{"num_hidden_layers": 14, "hidden_size": 256, "n_experts": 12, "experts_per_token": 1, "d_expert": 240, "d_shared_expert": 0, "hidden_act": "swiglu", "moe_layers": [0, 1, 2, 3, 4, 5, 6, 7, 8, 9, 10, 11, 12, 13], "router_score": "softmax", "normalize_top_k": false, "routed_scale": 3.46, "balance_loss": 0.00143, "balance_bias": true, "init_std_router": 0.0297, "lr_router": 0.000489, "num_attention_heads": 4, "num_key_value_heads": 4, "head_dim": 64, "vocab_size": 11438, "norm": "rmsnorm", "norm_place": "pre", "norm_eps": 1e-06, "positions": "rope", "rope_theta": 5990.0, "rope_fraction": 1.0, "qk_norm": false, "attn_scale": 0.125, "tie_word_embeddings": false, "parallel_block": false, "init": "normal", "init_std_qkv": 0.0338, "init_std_o": 0.0, "init_std_up": 0.0338, "init_std_down": 0.0, "optimizer": "soap_variant", "learning_rate": 0.00262, "beta1": 0.95, "beta2": 0.95, "weight_decay": 0.075, "lr_head": 0.00794, "max_grad_norm": 1.0, "warmup_steps": 200, "schedule": "wsd", "decay_fraction": 0.673, "decay_shape": "linear", "final_lr_fraction": 0.0, "batch_tokens": 65536, "max_seq_len": 512, "doc_mask": false, "train_tokens": 632400000, "max_steps": 9650, "dataset": "wikipedia_en"}
Below are experts of layer 10 (counted from 0) of a mixture-of-experts language model. Rows are named router (the router's row for the expert) and show model dimensions 64-127. Each number is 128 + 24 x the weight over its row's rms, rounded and kept within 0 to 255.
After each expert's rows: a language model's description of what the expert responds to. This comes from a sample of Wikipedia text that the model never trained on.

# expert 6
router [118 112 152 161 141 174  94 132 121 102 104 105 137  77 114 102 123 158 142 129 103 134  95 136 194  52  95 118 119  89 161 143 142 127 133 138  95 114 109 123 144  99  93 127 141 167 109 152 173 114 115 128 146 117 118 109 150  87 140 120  92 141 135 119]
It responds to: Short pieces inside rare or compound words, often their second piece, such as bridesmaids, thoroughbred, Nutcracker, Etymology, disrepair.

# expert 1
router [ 92  85 136 139  98  90 162 115 134 114 144  96  81 103 131 155 159 120 137 134 139 108 149 147 118 146 130 109 125 115 112 144 159  72  75 102 102 144 142 166 101 107 134 146 139 107 140  92  94 120 106 112 108  89 164 129 126 187 144 128 134 141  89 174]
It responds to: Measurement units after numbers (km, mi, ft, mm, m/s) and nouns in building or object descriptions, such as sashes, carriage, datestone.

# expert 3
router [134 156 144  98 132 136 147 121 109 160 154 106 121 170 149  95 121 108 115 122 114 141 128 136  83 128 165 145 141 125 128 106 131 144 111 156 101 132 122 115 157 115 143 111  85  73 148 116 134 142 127 156 147 127  83 163 116 102 157 115 149 124 138  79]
It responds to: Dashes starting lines in infobox-style lists (Density, Time zone, Location), plus table pipes, slashes and coordinate marks.

# expert 0
router [ 98 139 110 131 123 125 102 126 138 123 128 164 120 146 160 166 150 145 112 138 139 127 130 126 155 156 104 105 154 112 154  76 162 152 108 136 140 143 145 165 137 129 146 128  92 122 177 131 156 144 152 103 146 127 147 130 117 134  72 106 150 168 150 193]
It responds to: First pieces of entries in wiki tables and chart lists, such as chart codes (OCC), column numbers, country codes (AUS), Drivers.

# expert 10
router [158  89 161 127 118 123 131 165 108 138 122 145 124 125 141 117 127 123 112  99 124 100 114  96 138  80 128 140 118 121 109 143 107 101 136 140 158 150 120 113 137 120  93 110 129 151 125 130  99 154  89 129 118 115  62 125 121  76 124 133 108 128 129  96]
It responds to: Plural or inner suffixes in foreign names and nouns (ers, ians, ates, els, ows), and digits in scores and stats tables.

# expert 5
router [110 138 127 130 141 124 110 133 155 139 135 115 107 155 110 170 142 136 137 152 157 123 107 141 111 159 150 122 134  97 134 124  84 127 124 143 123  86  96 117  88 147 145 164 155 100  91  93  79 135 172 123 124 151 159 144 124  96 182 132 126 164 142 109]
It responds to: Words in people's entries: born in parentheses, birth-year digits, pronouns who, he, she, and kin words like wife, brother.

# expert 8
router [160 186 138 141  98  99 103 125 139  93 101 137  98 140 111  81 127 137 146 144  98 159 113 108  99 155 138 122 161 188  94 128 107 108 136 141 154 111 122  99 111 159 152 130 135 105 114 101 116 140  97 121 122 105 138 141 125 119 124 112 102  77 127 121]
It responds to: Verbs right after a subject in narrative (wrote, said, expressed, flew), plus name particles de, del, la and headings.

# expert 2
router [144 124 124 109 147 141 161 131 127 161 153 179 156 116 118 180 100 113 124 149 134  97 129 158 113 118 121 167 116 161 138 114  92 158 128 105 146 163 111 117 124 158 100 130 118 142 104 151 135  98 181 130 156 137 155 104 159 133 107 191 126 150 100 115]
It responds to: Middle word pieces ending in vowel plus consonant (est, ut, ist, aut) and superlatives or party names, such as congestion, best, largest, Communist.

# expert 11
router [132 155 121 138  92 147 116 129 140 161 138 128 145 161 140 116 130 137  99 147 143 141 129 118 116 146 162  76 155 124 172 129  80 116 133 103 140 104 100 114 170 147  94  99 136 158 131 128 149 160 120 174 130 173 103 139 121 129 141 111 137  63 140  89]
It responds to: Prepositions following a verb or noun, such as for, with, to, against, through, including, right before the or a.

# expert 9
router [ 97 158 134 111 125 128  91 126 122 168  85 163 155 143 186 121  97 135  81 115 141 109 164 164  87 151 167 167 123 152 115 136 102 136 174 133 137 103  99 141 147  77 166 117 134 117 141 137 134 133 108 130  96 154 133 167 127 141 158 132 143 112 157  90]
It responds to: Commas, it, which, however, but, and nouns ending a noun phrase, as in median income, football season, in demographic and sports text.

# expert 7
router [140 152 105 159 131 124 108 151 123 146  80 113 138 190 130  88 121 116 106  85 141 128 113 160 101 171 155  77 110 149 126 145 120 115 127 116  76 111 128 102 141 128 167 128 117 133 122 118 121 120  98 111 150 180 100 131 143 164 150 125 136 139 157  82]
It responds to: The word the, and nouns or modifiers right after the, in, at, such as the mid, other, own, entire, world.

# expert 4
router [130 134  77 138 152 141 147 153 158 154 148 111 141 135 150  98 112  97 116  78  95  96 138 106 100 117 150 109 151 111 106 133 135 132 158 166 136 134 149 112 118 192 134 122 167 138 141 159 112 144 100  84 135 118 129  99 123 136 111  97 116 111 117  93]
It responds to: The word of inside names and titles (Secretary of State, Song of the Year), plus blank spaces and numbers after in.